Experts of a small language model.
Size: width 256, vocabulary 3573, 49.1M parameters.
Experts: 64 SwiGLU neurons an expert, 4 picks a token, a sigmoid router, a shared expert of 64 neurons.
Training: a variant of Muon for the experts, 857M tokens, 6540 steps.
Below are experts of layer 4 (counted from 0) of a mixture-of-experts language model. Rows are named router (the router's row for the expert), gate (a neuron's input weights, with its number), up (a neuron's input weights, with its number), down (a neuron's output weights, with its number) and show model dimensions 128-255. Each number is 128 + 32 x the weight over its row's rms, rounded and kept within 0 to 255. Numbers have three digits each.
After each expert's rows: a language model's description of what the expert responds to. This comes from a sample of Wikipedia text that the model never trained on.

# expert 9
router:151127162161128153152122110186074141155125192151129105133122178087124159156071082174134111116136123151141149121103151121134135124184152137097111222077060140075142119118119146163131093108117113173151106088100148135136108147189108161184178105157110115151164101084119149074188113189072130125160145166107109152150115155107087123077084138144117084157149135133162075068158083096155110161098
gate0:070055141061107159115086087143070149208149122085136155135109173072104099153173091144171130185122132100147094168094190165174087139134136130130135088139175099118127142042093129156132076123137123143110092142042083117143156107157142138136113091140134126146088082121122122136126115155140121073120129135111062114118083120102130139093131129053151125160100164116174114101117145084114128164141
up0:119198161129178130108098153131102125124157124154143119169115174107159156086127118173088097175092187138129105121191129181160085185129134142152162141121072190146151151102163121123147116169144173169185085067114141112083157199134127149145152117115142086184148123126135124191146168129092190065082153139135104181103136108115114071118125132120128118111120168115154184149127099176124128131083
down0:141106142171095153157083142084138116055171112162159170132132093124138162111090111109167128165114133146130067108136089107124136120209082098119062102128153150132186156147132120033157109165129153072078120178151125168145056092119146112171128101092151097133142130115139124090198157123166171123137102165176190113134126099112104068126199081130157160166075110158136089104107087157155129110125
gate1:090135151131161136098085158165121084151178180156149077132127160073113112161089170129111107137135099101080143140160175122056103052055155152145168129091155164154126131174119147106151132086168129178129120122120084214193134126152126117147113094063148082104075113164113121165145093155143086114088149150154145082198094126119160055093149134122175094156118125138135123146163096149141148131103
up1:115179146107176093114159120126095100116102097135151125096170133092060154092147150130063119148174113146084066132174087104133142213173180166184100152110020169119105104108122130120142125126142135188125122158142135115124134077110160092122178113157161122108085153111153085117101143144138089108079111124172190155099199138147146101133124123101097126117108177165074148169087117115082112139148
down1:119143167099084174114068166148150121128133133156128151078125155111124152111182090099122124169111124167107176088133149179150115114125126124114099128136133098144136089114159094157131103181111114136099122087143147128180077151139174189127157129125141149126221156093094104071126109095139094141177143110149082138156169158155153137099079214122196163174090121177114159183149048110126099138106
gate2:123147178120148131125080147095106081121133121134130155134177075122164093142108118170156120122111123099093164104110071170161114079151106121048147187145112135088114100143154138118175115140115087156167172133109180110119143189185192128099144160085093125149107113147089072089121114054090142080102125079109134174129111142191150155102079178093188136135140100126175166127119173103094139109125
up2:159129165126160123136164088136082145154117177083110058106167133138106075137160106178137177118127108057167211125096165124121134091195113135151170156057146140122110172172101151114180150165155155110081127117169078133141154158103139163076200145076144040098120097110067166123091131091094153143114089145147161106158107138117136089136101068141126150130134092116103113154086152081113116120141
down2:177107094165141169142090130131107158178134106128174188145150118142218112158079140193119137057148115097093095103131116155140098145070211081113165119119151105037118109105111144246137103150113121142137129086113142074095107180099119131073122143147064099068044150115128143136124174081153109129157101128120172158130095117180078152151094194158126197121137100134144178144126170122122154131113
gate3:139161065142170102132174150148121118084101103123139124122101133136141156114123099122096063081121163098121078145119129115139105091153120083162112122123096108191137106146128085181120126108155136148107118162147145144140154139096184117162108134091112177128113081121082195126117114130083121163158137150148104132141192112158173166138143073100128150122123178111120110103135170137139103168154
up3:115112091212131127122154126166187162146137108077138126088072162103172125149132137181112087124134087127193144129083164109086063107118154133131138146105186115108104116136150164129131069123112136166052111140157150094167126137093138129089091096158096134100099138099128084145172129156075044113115113175071124148124193126114158110146073124107121129141090144079150155106110144118130147113136
down3:122140107088127118141137121117123115094131139090106127108107107153143163144088120125087117149170102190117087182099133130155166145151165134121104121137130173121098092100122129207182132142203092160116152121131160117145168161123104188150181152124103107106072176165147115166169097148088111097156140099123092132107143149131153123097111118202146109143181105138152141143107152132059165117130
gate4:176113184156138179126088088133107158128137123126125129125068121133120119110129122069137113106145110133125131113085151140116145122052115107131119138074171110149100165118107147086172070091097127039152126071130134137153121131107091063168064105149137113062123149140121130112116099084149138099131114100111171112142080153132125112092164128119122164178188094141138068146191159191119134091142
up4:110065074153139110076123115141102143114107087089149093099124159121150124133086118118143132103132125091165121105104175183034153108022104149113077144150108141109097133091068114139157160118127142123137089180181101090114172151109109159203124120112115154111156126177125136122137064130169173109092045179176142138125121095176190098132141120175141103160124128170115104093124164157086116102111
down4:080188073136166138128111154112155180143142108130159161136153150191108172110118130086078083129069138176165116191163145141182162177043109110064099088158145102207118128092106123074103090157108144110148142165194215165109078111093170121093103066092127103116175151103126133085131123118114128155137096114094159061139167071103067113123175144119048150197144106124144073153123174148164086170140
What it handles: Prepositions of place and time before a noun phrase, mostly in, on, at, during, near, e.g. "hidden in a", "Departing New London on".

# expert 2
router:161135139142131166158131122178058138144095158138103129129109175077084171137125111178150109114145105114138154090093189141114188138162150132120128206054104162068153145130153120141154103070115127139131122122076184172124135142171089157214156097172108131154170129058112185082140116194107143141173108145128094123129151092118088149101092141122095065139125127099134048107116094133147121151091
gate5:117174137098169161162102130099183086155161129131188146149113072148126177083084126147104110129168144119109107085135147127129167117129103148159158177107113150143188076202157132109165106123104163151174119120101100220049159119112145083131143081099196125183081101154162111158129075099127115110144106193113182172205119133137128100131149198169121159116140129149136081153128170078124088133102
up5:116125168132134117144057177075143092145166131145144117042120126153138183106209156127102102069158097131135093142121151062152164122103134142208147101129125181149170112098119112139127092147142169166190152094127085164173085127115134096112170172101163171112112125152103186143092142112130168106153137140134176141112124096145194188152114118133161145129138098120060115121135155073106164112117
down5:128140068098117154131157095107172150148155115110211145136101125144092108109108160065130161166173107113140135107174116123094171064183101161120078103160169104135107115120132089070138142071105125134083169148172123054085137136187161112116090153202177036104095057047111079102091130143195139168106123157079129148137143079108123069129121121132164133107119100099187103134110114090139095109149
gate6:078144098096172118112134172194145162107179126144081122124124101114104129115169162152126107084171166157057178143141146147132101116113096104180071124126155161119130129127149162135113144113118135143043092126114130137115074099097164169142123190065130115106119126104075102155138147151138162165171056116135163105106153139097101040106104114109073105171061161134153126135143132164081103131150
up6:159180101142113125137137112046108161078091137095157153160145137147117127184088147155128157105152140194189130184072111118112107172105130120129192063157134189149166178129121111127143180152110163162101151127188135130122098117155161135131170129125161140157191134188108170081114159142136097141138120097113155140147168087158159149136120125223196172086129178116158115080151131099115153183178
down6:151108160136135156116086167089167158100072171125128086107132169127197214077152134123155157068161155064107127099093109122091123170133154092125088127064128128130133113131098157133136128179130154128166114159115160136137137116129053192129146097140127129153133126151098148116151141162188115101131122132136101086118118174178166139161104143098147141063123094116089111137149154142123135121140
gate7:140107157127100098080116207164098150126119069103088109082109160081160197090187106097161180171146063074097103159049141110116099149113178148186102155074064103094100114138107139124189127135140145026134144113127150141134119130141145155123146129203096109122141138085081166108144170113144155103128133087153081159144112109162110141069220110138135142113115133102151124109158096177113148166123
up7:092141132118125180104104116092144102088109143125161151136106118138112128155118133128133135087106163145078126135159103139205088124170132126116082130119061173083169083133110139148124158104141149196113141145099128116108095115168137089141076134127137073115153127174152157123084114107141079011076118109157147145136105137192119122115075134155109132160106146171153136108120120102182155133145
down7:165084188136106144111191113145161145152121122103145152140086163119075041124146187116153126104157136142115125166052111156166124110155153116079125137182130126131159128073170099102198112069113116170156117125153101091132102132141152154147176122075133164119075143142048087179151082183061118149146097124072080161089163152110114163131145040135147139173155105126104103140110113098074161174163
gate8:122111137161175122115180147149177123039177114145124149120167105091097133118149121172103163106098168070162176145176142115156117144131055126147184135129091154088132140127112142095111150104110080144151126120156119125167100077078162146200190096104182101134165135154100171146173133107135122145129170065104152080099091127095083108145142149161111110156076124134096112185121107131131128131171
up8:118078166118102117155105110087039090185160127132156177119100162182170126090144061109125140112160138167132061078123100165088169106070183160132121133111146112125138127081116112125113122104089150106144115139134096097117083119142156134166090092143130105125102161127131166111108111138094145098141082145116076117199096134146126134139144144103118179177145140121175114126119130109130100146113
down8:135159172117145084167133119120081118105125123121147120157124138114142096107116200116129084145148118133111195134114140106121128124112135077068123035104136120161108153121116110047142073165112187038171114114151153154153123161176137107136058122126095096181148102161109076099063113181184209141128160176159144172104192102140153058138141082059121135147142115104144094094090138144121097104139
gate9:138088095167127185112109132176159129129116145137084118154110163108126098174167141164162108166178106099112126194136137142113181148208148113159116187150169084140111140129094175138147112106147170118126127138154115122108118124077155113115028109143168095126078107114100117151138102122069110184110087081147133160124111168103073117193111135086107054082106150089121115078108104149127166112121
up9:134111165141130166077170109139214077158137114118094078064084142191121144068120166111114119137123212119156104144191169138145163129113100140222141151145144144153186204118088155123125168064146060120173093152119104142146119171137120170108155056115093116144130174091132131164155094103093137087094108156082126151123177093144140071133178123120128139142092066145121093092150101151104119144149
down9:112131156095104113164151115168127036085124139167101137118189128171099149159116132100076147111024106067105142146155144106137083133178104134156069135103195144086136089136122080090123093060079136117122155138084145175139138103171112104091131128108182091109108088156118132148115155093129108090092136100122099139115094156091097180154166129129084131187083201127126081111111105132109077143142
What it handles: Spatial and temporal prepositions and the article right after them, such as in, during, along, within, and the in "in the 1930s".

# expert 32
router:171101137141093121146122143123111118155148137132071143072108193125133088080137114172082152075129080151132124086158116189135122085133169144124123106124092150112111208132106142181128194116144086172127082112082137118093113141193129112086118166177154116109169138149096078091104131157103126156102141134058105119162128059128109162146067110203096159110156135098138152154174139145108121097102
gate0:151118127110128076162144143163114093167154175136156177140065094147139134185074108127108162108103135107118115119110147138145117171158109149126114163145139075149083112093156159164136186143129076130104096175157128173104171093220145074123149140087165118196169121120150137162138132128118052113127113125078141135113086127148183157115116142068110157140079112134110137124165122099183087174130
up0:091130145149103138099086216163131107084165146183159063122186120157079124100151123167092104101121106134139119146119131174076069152110121183131139102163138116094111121180112157115187166186082151112178114141101140178147141165115148099146218091129137147082147171119069140123142147110141177142112142152080149104150081153182138154149081142125104136136097168135138164107131138165178153179192
down0:154117144182104129172120133139158123154099133147136098102130156127141162179132095146072108086142127108144078145150119155111093151154062109157133144156129138146165172137172112093153150116078167068122184119169114160159137193131150089158120107159132138149130137099115062145088159162147171172100117138123132072100200153113131152127172088142133160081171134138104052111119080168089126190167
gate1:142120156121128156138117147140155190132132172130158131109136114163098155196104174178157108090105083074115148193155104156118141104115184114139150088157168152050186154162122159156139196095139094117161156111068113102111088141128176115109156154165178099129138108119086130160111150097086155098151172118144171137124135127140140126153132114114088185122136146087131062165123147167152170116108
up1:125134068151135102130148188135089073151179067128165142090128133143176148139061150101116106115187160121152080115167108117145143165112162129121142091129086078147056155102089040149097145131069100116121097119111127175150151104154119118143157129157118083163109178135101146111132124069109131097073134077154180070139110153153158129163168134098152097103139123164175133095088102138129085136161
down1:123163090149112117167137118153164153144097092210125145140119138163145112100106049125123130178099142136162114153159175056111071167171067158140185135164138127167117211079130114104120103122086136158138125087147129165136093150208155127112122118096149195109187100096074117112173107119101107127102161148167150136110194071134124088090134123172187145137107101067120129105095124142078154137105
gate2:134116147082121151204124175051149186117112161121118171142091201190148114129071131158120123102201153103053144094114078085135108148132139115110100128161105159111131121130133082129160126154120074125168164102095143142114148150091179110132149122099111147165149126127110117085139052117131103161114153105110125148122044115174098166190119160093142111120155083120138160147142179133160167069102
up2:111108094081165147166116137142085114092088088175104129105091222102154094049050137084166133093098104116168148159152118124121103107131171100071149162126124158179153145159110136115187165136101116162054162129123156151164138145113136101066142170106155156160161177104062151116170139116146156115117109120137212113122109042137039144113090131154177074123150135125111106141094161102148148153095
down2:107098139160100106114155077106123149101129110079142158143111120124121090100089084194182163145123110126134124181116102200108154113110107124169100096134101127083111140085103138143120079112102133124091136070138140080126096129145171108116221174083089137126089140174172172170109109121158150150112146115173165195110170072174157127116099107111096085084106084110109180126132118095109139083104
gate3:126110132168210087102171152134056117126092123138154163102048101140104106157142142114073140144093128130122146145129144152133126051113143187109113086099120158130151180071142194152147204206146134093188128134148181180065138102180083173141103175070131178101153100050136083166156143091122093120114139091166073157173189120074128183117101082156112095164123057149147151139173185142122072146096
up3:141165135194221140160108170183131118120136149126140165131124130069149160099077086135176095149129129192146101129076114098042070099113151114178136074123143100156153194085138167178130134118163110095111108077106128083180106108105146122105127070145079154112150144031142098092165049129119113139101131139116137091115151120105125108172173128128132097130096100128122094122109135106189135173114
down3:205191126132115147161157115132120088117091107135124156190128130105147101109146105150160118140171088137099142086120085143054155080140141155123118128131149165149109112142135133149120104086165140203171097148167154159186139122064146133076154076187141180094125127126156174159121120066160126105135125147079107164128137148128153110173075122200168101172135108128146172130120170174085168077076
gate4:152123191113129116162129086130112152055145099174188119132078109177177111154134136125138123100125097116187121136117126126114065119076109088076119104204182096089113147143168119157112111112118145123183162108088110156108097131098085126128097098188124048156128136157144121117102144145105147139126071158091125113070090110136182149149122120076127161159119042105167118174155124107154134142079
up4:167116145092150088134132142103110094103097162111141107184130106142165159117115081170098158143138123129125130094148111174101162157155109153074139143152146139128109141107151143223172161133080153152125125179152180109105086140182097150163103076171072194116092165106109147134157152169156116135076102080108098181132114101125097153153166130067174153115084131127114125134121119121112202097129
down4:097091093147112146108151137059185169162192106170106188153171167105194079116151112123090183098115146139153158128126139088103146089100120090148103096196118178131150148127165171117087156141161106145112102119152156069113110174119109117159101091142156131191151095148113145073189120162164076085133137181105141126160145086126083126149105144073111110131047193131160142165137131161132133160110
What it handles: Letter pieces inside personal and place names, especially i (Mim-i, Al-i, Viol-i), plus sh, cl, Michael, ski, ini.

# expert 38
router:179164127156149142133136126141094115153133168112154136124135157110104109113105153179178112103169132120164113147133090129137146086153127147083105149072094147076149153130125129182142119133148107152114127142107192076135071130160009164104117164144112184115188114104143113105116119154090134130206134190141102071168104098190100107136093114167108081158202182150098108121181117159093049085148
gate0:144142170078131189111155126176169129159154159124124112155103176100065117143081132092097147160093104101084149097112109101114111145164170101158089122140104097102116100103138151152170144123114127114114124152138180131142136077187098225134083170105128148168182112117169087151098165120100140141142166159112113101135131105151155088110126054134131159157089173110093106100099124150145132133136
up0:130103137077146141182075185064135148108162139138142156133148161129171113119102159150058111116090125123123145132193114155072073162160116077154084139143114121150131129131109154117219177140188156140150132128156104145064173162107096130115124137170165158141126139110099106108149128135125154184130172170140133147143102064116116163124140135132123133108192123108111188119155123136134144140146
down0:192113102170085088116079150155127140083165116096118107126147143125125079169119098163100100161114171140132129082154115114144113107171078122196130128116086119122201139097153166122139161077097183096154125102123125141151110072098184098100122096169136091150159146161183165165159159126076171153118136115149160104106131122129115086153179143136107159129141052158112112124157077141089132081160
gate1:139123159113118137141141117112145127130149163119103108094122111098063106150100199156105107164162141131068128117114135204086215106158129140132141128081166155105132186115110162080109155070149088139134155130095088168119101103133127132172103212100167093075105061162090098111166150178177064108166131121113111170129135098152106093149182162088150121113149133084122104172133116174145106129108
up1:160154166159108141117127088133075074191221131091120139134158164129129120109094111104130112112122102159147122122122091144080140179169115123197118125116109116121130085120054063158075189095090077113156084152222116100164148079104116095110052112127168119175145092176133129093101150104123079130106104106145143165135128111155132145166153113098130078104138142147165106121055189086127136162152
down1:154054135129116179171175190123187165135091156174130136063154117113139144145114084119159139120087128123153156177135171112124113052191111219079138108127155070116100111114065118154090199150118177103135100182139096169090089165143125093124131207148150146134210095134168060058152111127088075113106133105138145111128125135148145098151136120138094179105088139153172105123106111145137089126186
gate2:177090077099119129130139132102086140100084096094133150075193182155124102135146206121163136084141067110118165145098103109139148171109081131136105086081121105128147089133172119047149161083098119185120088092115162115132080151169111157150126116132099134089148122135161102065123132110133068203098174127141087097157125125201073132149103165151126083118150134109131180101149140153162071077094
up2:088163091133103122123168180160082116118116092140031090138157120187092172154119156075217100128168113053135164132125137137123131132171190090136179164145096103146137144189097174153154150124117172136145119116126086100144116171120131125088132148161096142199082118144109129153191175126113177113113052171104095107098161115121103146084148124168102172129121131143133095102132163131164146157142
down2:099128169157033202105141159130180102123144128128146096142131109143135157163137114145098120130086146094103149154158162162110106115127138135072139147172143154146181199097139159164100138107140173112133188118096152104116126055094126078081168176142101110113139172109114108073152107111147184153155154132149129178112170117096147155135079070045140145175110144059082130167151135075097165133133
gate3:067153045117122080142100163134132125105085153109155131105110128213036086091095159124141165118137093162145122226113069140096126144140155186092121110086096105141150145154117168096157156183166134181120135173116147130120122156139148146160116149125127130102139106165122100124183151160128137089124133087153120152138126125150150152126102111147182112148120130106166070140157132139122110102113
up3:126120119212148104087117155184117170142142135160145082122120061108152095091127161149147081068141113139163091137156169136131129141129138150108113184102123108162110121125151127126123146124142147103065128130093121103183145116112093135122103122119173068119113084120136158118181115178122108122095134148092218096142127150082152139118140051083125158079162067064118186130097133123183084179105
down3:150143103114110148103185190126080116154173130126167189139152167056123203080131107080157046104164165131134168201148086157145122139127145059149145068164090154171089122128128100135124052136155124140128161148137088092156165144086098133136146125176140218106145119077163191123193131139140122126138135092075117172117089150123098116136112073150088151147177147151117103108149166145182123103153
gate4:175122117126133122122130110114116123085178115143158128110140154080191105134129102166165172087169123117130153122131172148072162121089095114121127150105137165122169147142175136153127058102141131099170143175079138187112151188129103158160078146139102147168134113143140156109163103064102144115149145158102167092156052101171168135119112164136122124156185087142140086149153160130138052147174
up4:125186090104105124115143150121129164116134066141124096116094172125089100171172090130064120176109134122151100127134055141112085142132188148117113184089149128157085150138117190166116129135085097166081110157151145143137122152138161159118098148085164165097105153187070112101186093170128150100116069146096121145136061114112104177179133104119150110153133147083126088119166119159075151068142
down4:150152070102108151099117126123147127156114104148107165110129147134176117045062121097091160134134123168149183139143144147149108146108088127106101180143148179132153112114165142117217115178120132185131130194151148118145095121078149043139090098119141115173165121144191096113177138084205112108088205158051148132140151122131112100153108162129133181178135167164099095182128133079164151165138
What it handles: Word starts like post (postponements, posterity, Postseason), U, Ar, pl, class, plus paragraph breaks and table cells in astronomy lists.

# expert 41
router:175110171111145114156162098179106096139129164176133115094135134097115105114113161147140144091172167104115090150087123107108166145097181150151162173088104114128103125154153126189126169161150096185124140149081170099130129134143096125123148137189122119168148104096172153084127111132103155119161109155099169100143160106142107146124130139133104110135133146080081105122197099120157133152142
gate0:134060130103128106093127136188131093125152135129112126165117144130107067144118105082161152110116094056116145198123119114118158132099106128200157150132137094108132196160155155154123120110111166096082128180064124143163121090126093151122087096146077124142132172118133112163113101164100086129122110110090139099123076183180158142130184157093125115095091185128087104123109112163084189121172
up0:168103158115146128122054173122087091069202209154118179114115104104105104127150143160120140166074138122138095086145142158149066174141092074168107154089095111161180178102124097148143112184063073160131088082122100149111150116141115152099202114107048147123185138137109132124157102098098156085154118115140114122149125160194170112122103164158119154131168111164122164126138180134148169113155
down0:135099107187140170146112154114123112187190129143101128172115186143137152183169107091121151112163120177155112114135123106113154116119068160082078164129156186131154180120181083100112103095141167081111092175184122179173111122126140160116115114125075082151151095147171123139201165159155148126160076156118099087107139059107083144101143082138144128176106124121153079127117120090138185112140
gate1:094072132149168149093136148140116057114107135167161124115170081178166124111108164111167196147168084100144094153154169167091102140118126115129121120115134174156116169185190151098157186097122096129163137122110154139136163162149113177091102161078159122134046092158137124160150155151136177129131156119090174100107053194165096177139160120125114117119130132089120114182123114144089133136149
up1:096175136105089126085104134171081108195131107099201146124122112163193154128105122164100105063142116137156089093091059129091107183112192130102130087110164136080119082117121143183124109178066146101146145134096137159111159099164184108153167136141154154167086163138079131136113209117116142112114118169159149127155084149171133137132161127054146154158121120184122147143075167157120103096096
down1:161094188158140153175094194174143110142130141126120148167180116144148196176132123106136188147115170156085126153192161105181123137176101133113128086187119134030126131109173111147119131146134166134144127118161082138137133095143142119125145200144176092106122159075130114095157087132087091081111148157136146105119078079092117115137143157085130112111142146162172072076187137144125116139121
gate2:134173127087191139110097134165156074109147182137089106106168112163158074133080159125117138101126131165152139132145100183141138109172119205192094116153151114080139151137159154147194164155128135093141138137136156108149148099116153125160083081150127136126193131170081071092175158115091078132167144156169149112177120079166135133172144120099117104125102129091116153095135171164126204099127
up2:091043138064109167132136125161134139074120136138149140125155171086083109121106106188101114164112140125116186086184138132110114138193157112119134111139108106157143118177112100119145183132103113144139144096170124137179118199144130161096125098119139091150076149110101151127170147160128116087118119196179184066135097123121144144129086144138160132126178119114139163185164119157129108133111
down2:136134096141120165079105139140119143112113097128176124166131113137188094201122103103086146094159103116130109114110160157125157154050135179079076163159120101115126138138093183176141074119114121132105148145112205118088082122109110105086134201139095125095169192184157182120128178121165173134179169168138167146154144160168134127174153116111123170209103086128124128083155064161144176165124
gate3:177114084128128115160122130097121086169162077153105117092103160087074145085172155135161100189117146181119066148149127141159192120137178050137159105136177113177113095087135117177098151146201144156120164147147125167148129152152107136131138167149063106123128145125171104148212101110136177146097117138187193157191181167157201134128126113158155122173117070078110093100171114144154153160133
up3:112159148174128172111122171185146192087152112092120110083149071088149114140106137076129079155045086168120117105133152115090096149154203127149182095063115094123132136129122162171118175142142128056118166124146178099134197133135113122106132129150083070135115108110114089158125106151047152104086127150121098125109115170093104156170103101108126247087164153128141155102106132079157187118179
down3:100182102112149147133124131067164174148126143180073192121108208158124146111113081127087059065168086078080117120113157146140155160135144118085120093139147162127121155138090100154147125126111108172139084068153143113170163069114152102123153200146134185114133183147132118157166113178125098163174144146129143162147097141097109088169041138074136136145107167089123157146173147136132139166094
gate4:115137164097147169134164059100117123107105164110160052173114153053102120091089174135120191122137136039150150179117110151087143131096110099168150147140154134132101143100178115121168091108113171095162122149144172154121130094116111156089134146144156126149153068185128131071132049131132114135149145123128107134216168080122140160110151116099123099137132084118157075133109126168111132143084
up4:176101069108158102120120148103159149137118102062092142209128136100135126152149105095115148190138189134094124078165074156125153171098158168147133105126110127153117180058125182199105148147159167075088087151131164098146108167107145159149160161096118170135108166126151167090147060118126148125150143125137136143158117129093156127149103145112126123154114199157143073107117193168095185120100
down4:138140108189191151149150140027121145153145155177118090099183177089140098136107097089122113135159107096147154150149101112130066189095121133098100131193147165155182081130102133111121106102114148140135114139100182121141093167149170112166197121128139163136196058132124127104125163161134159139105148148047110136149103127140102080159105163086089185135096142111075117150139142120192128109123
What it handles: First pieces of ordinary words that are split up, such as b in base and brittle, t in taxes, part, ar, app, tr.

# expert 46
router:106093151148140154150140118154111105149128150143138153147129112122087136105139113146061154136113126111130109095140163149100162086134155154132109125116085162129086211124062119189161128112158146187100113112112180146133112137201118097100135164192115106127165132121142130075143142157094149108121143159082119100135141091114175117078087134224090143108118124144104083105177176142139125098064
gate5:097168169095137164184133095132157115125144101142136144193146152180151121094131166201117115102088195096167178111155162096153130142098167156139101127171098092082146128129181139110104177181117149078112111098185153178074141179141187203131125112124169147129095116184107123129132146076142123137191126185083109124084083087120147118079102227185117133176119122114116112093157152146136110123137
up5:173114181175140172036099180106151119152110123121083126120152178130112160128156065101182103090115141183158095158120154058159148093098088117145101121167152096133126155116089159124176128092166069125143151184169191168134122107100132129177108107090149152133103110116111112207099124137125130119147124129186165138103131169134108179145057112133074118106177101097166093153146177104127172086142
down5:108189076124130162161096104155163107179106117050148091101163112112135135120149073089128146130149103102078128131147138212086100119145123187156130147170123147089113105177141147111115142187108141085091121162101154159093151145130098163082106158086132145133171137081149133117093088134158092153073125086098131131123194203119188121128199081103198169135145091116126176128113132080123130172116
gate6:095181135137173143112108157180120055094175122147123157122132104170064115144149163175114112165117153153170120107130154093080098149111118149068140126151167161078145151104127100133090131151086104134129109093129081124114122101137151132095117189140144195137111108070067137085148115098146129114128096109100108208112144121159148119178113090158103128167113129118143126161085136152160103145103
up6:096141140075142153114107147098119119144097143081121124155133126101128123131156185108108103120104196116149148163105156101204086159060139109104149149113161139098139157188126139106146090135130112189119172104127118140104104149161157148155141127132147163139121181147139205087099192133152133172140121113139101199189133133145187140082171105178072129113105138127114086112121182105121120134100
down6:140083104100131091058116148106129122126129154150092132130129130109154181087119119182116127091115109123056140105133101097161137076094187143146137077128105130099063136144096116143112104147152101169169127164134104117180144107125116124142103148179062078172129065162140117098125102117154085078132048179066108117185133157107139080154115141175106124088130089150157138146099117111161128163113
gate7:103162077152166105116127084179062130076130114143106118125117151104111114100193091082130131080103166123078117153137149149123155117086161122129118122164080100136121169171116130161107155135189166084097162143150173139140129138127135121120113068169136146079125167116136118120154150091159138109101105124151189109121121090184114118179129083178160096150130135118111082134144146181157123142138
up7:193164114142133159047138132146091156103116096130157170148061119103149059152104076128193162090128141139116122177133158167190117153182144133133147106098108158114141142103117087142156116092092119153106080120145109147105105114178188109138111152123144134139180091119172115089114115118092095086130126100082146159113216174170130105115171169119135162111096135166072164096115117111128107162102
down7:105092156146061158168116140132136132167116089151132120089125118098109072130124105132096123122148171167150095133112121140129125179136145165138123132163131156107140140109129070144185121107123146157178125156108097060143144112092142140052182150154096156157117158097068138162117113073113165168145127111149180152081118124171114116160135140095129120121117131154163082116148119128101092142156
gate8:110127093056080107144160113077093108084169070122168113122160153126116141120133106130087174168082097167092122122193084141130180159145150135073145143137128134133109176155111153131126115167137105133133098164068205149078078082126147122154187115113127162111118123216127116191177179141147078130119135129149090100185063134144103117198106142157095146095159124124123172131148135163078141115087
up8:142075082140203160112124150130158126112150148129085129140101128153156140118093103096166129074128140103115161171097152168124127068141102100169161127118159122119128134143109115051074189101152184118102140152199097168145141078171089150107116078091106141189139123074123096148115096069122137102134123014175136153131114168142108099060182155155104147098143121175153143191084133146112123157154
down8:165142163134147113135134074099120121098115106128072161122137097127088093128120139166153122090173099122111126139182146114137094051074179119110071080141130117116116139152209139122114117151150181122137142112059105171178183125153181130169106181132116122075133112114155099168078201144127231139131110152074178103157138119115160172166118099166113171134131133110104096135176103096114167123112
gate9:165079124088165149051073156148163151184164122153129115179151113104154159165143117140138108172120099154134120158194112119112096134164123136114160132166132148135107134145097117123115110084173136130140052081100110121155070107170159116072108062175160125190095137135137116121108140111117104161116132103129174152074112107145136070148154135130110178101159035134066157075081125145135102065033
up9:153155140106157140117204115185106176132089123118122129165120156098144167079150057117196147126156146130202118117119123132109118111165078105141088106197140176192193146116104135101125115117167081048131152094146129132176189096104128108123149100104124124095136127182084170162165134111142180089134119066130096090073103108156083106196152090158134174111153059155121127164156094136152158165139
down9:086145140135107141145076118140110126132123128119081079131134111098132071136117107159164131088055071145095157110134083143144118165100091096120135078104131127131125143103142124081098162147055103192119157092117178108131122154103101128122151146092162142111134141098155135075135126121085072118084081113120149144166138151105132110155098183095121181116159169134162108064092049163126152097096
What it handles: Closing parentheses, braces, brackets and quotes ending translations or notes, plus word-final i/ai/ani pieces, e.g. Azerb-ai-jan, Asah-i, Foron-i.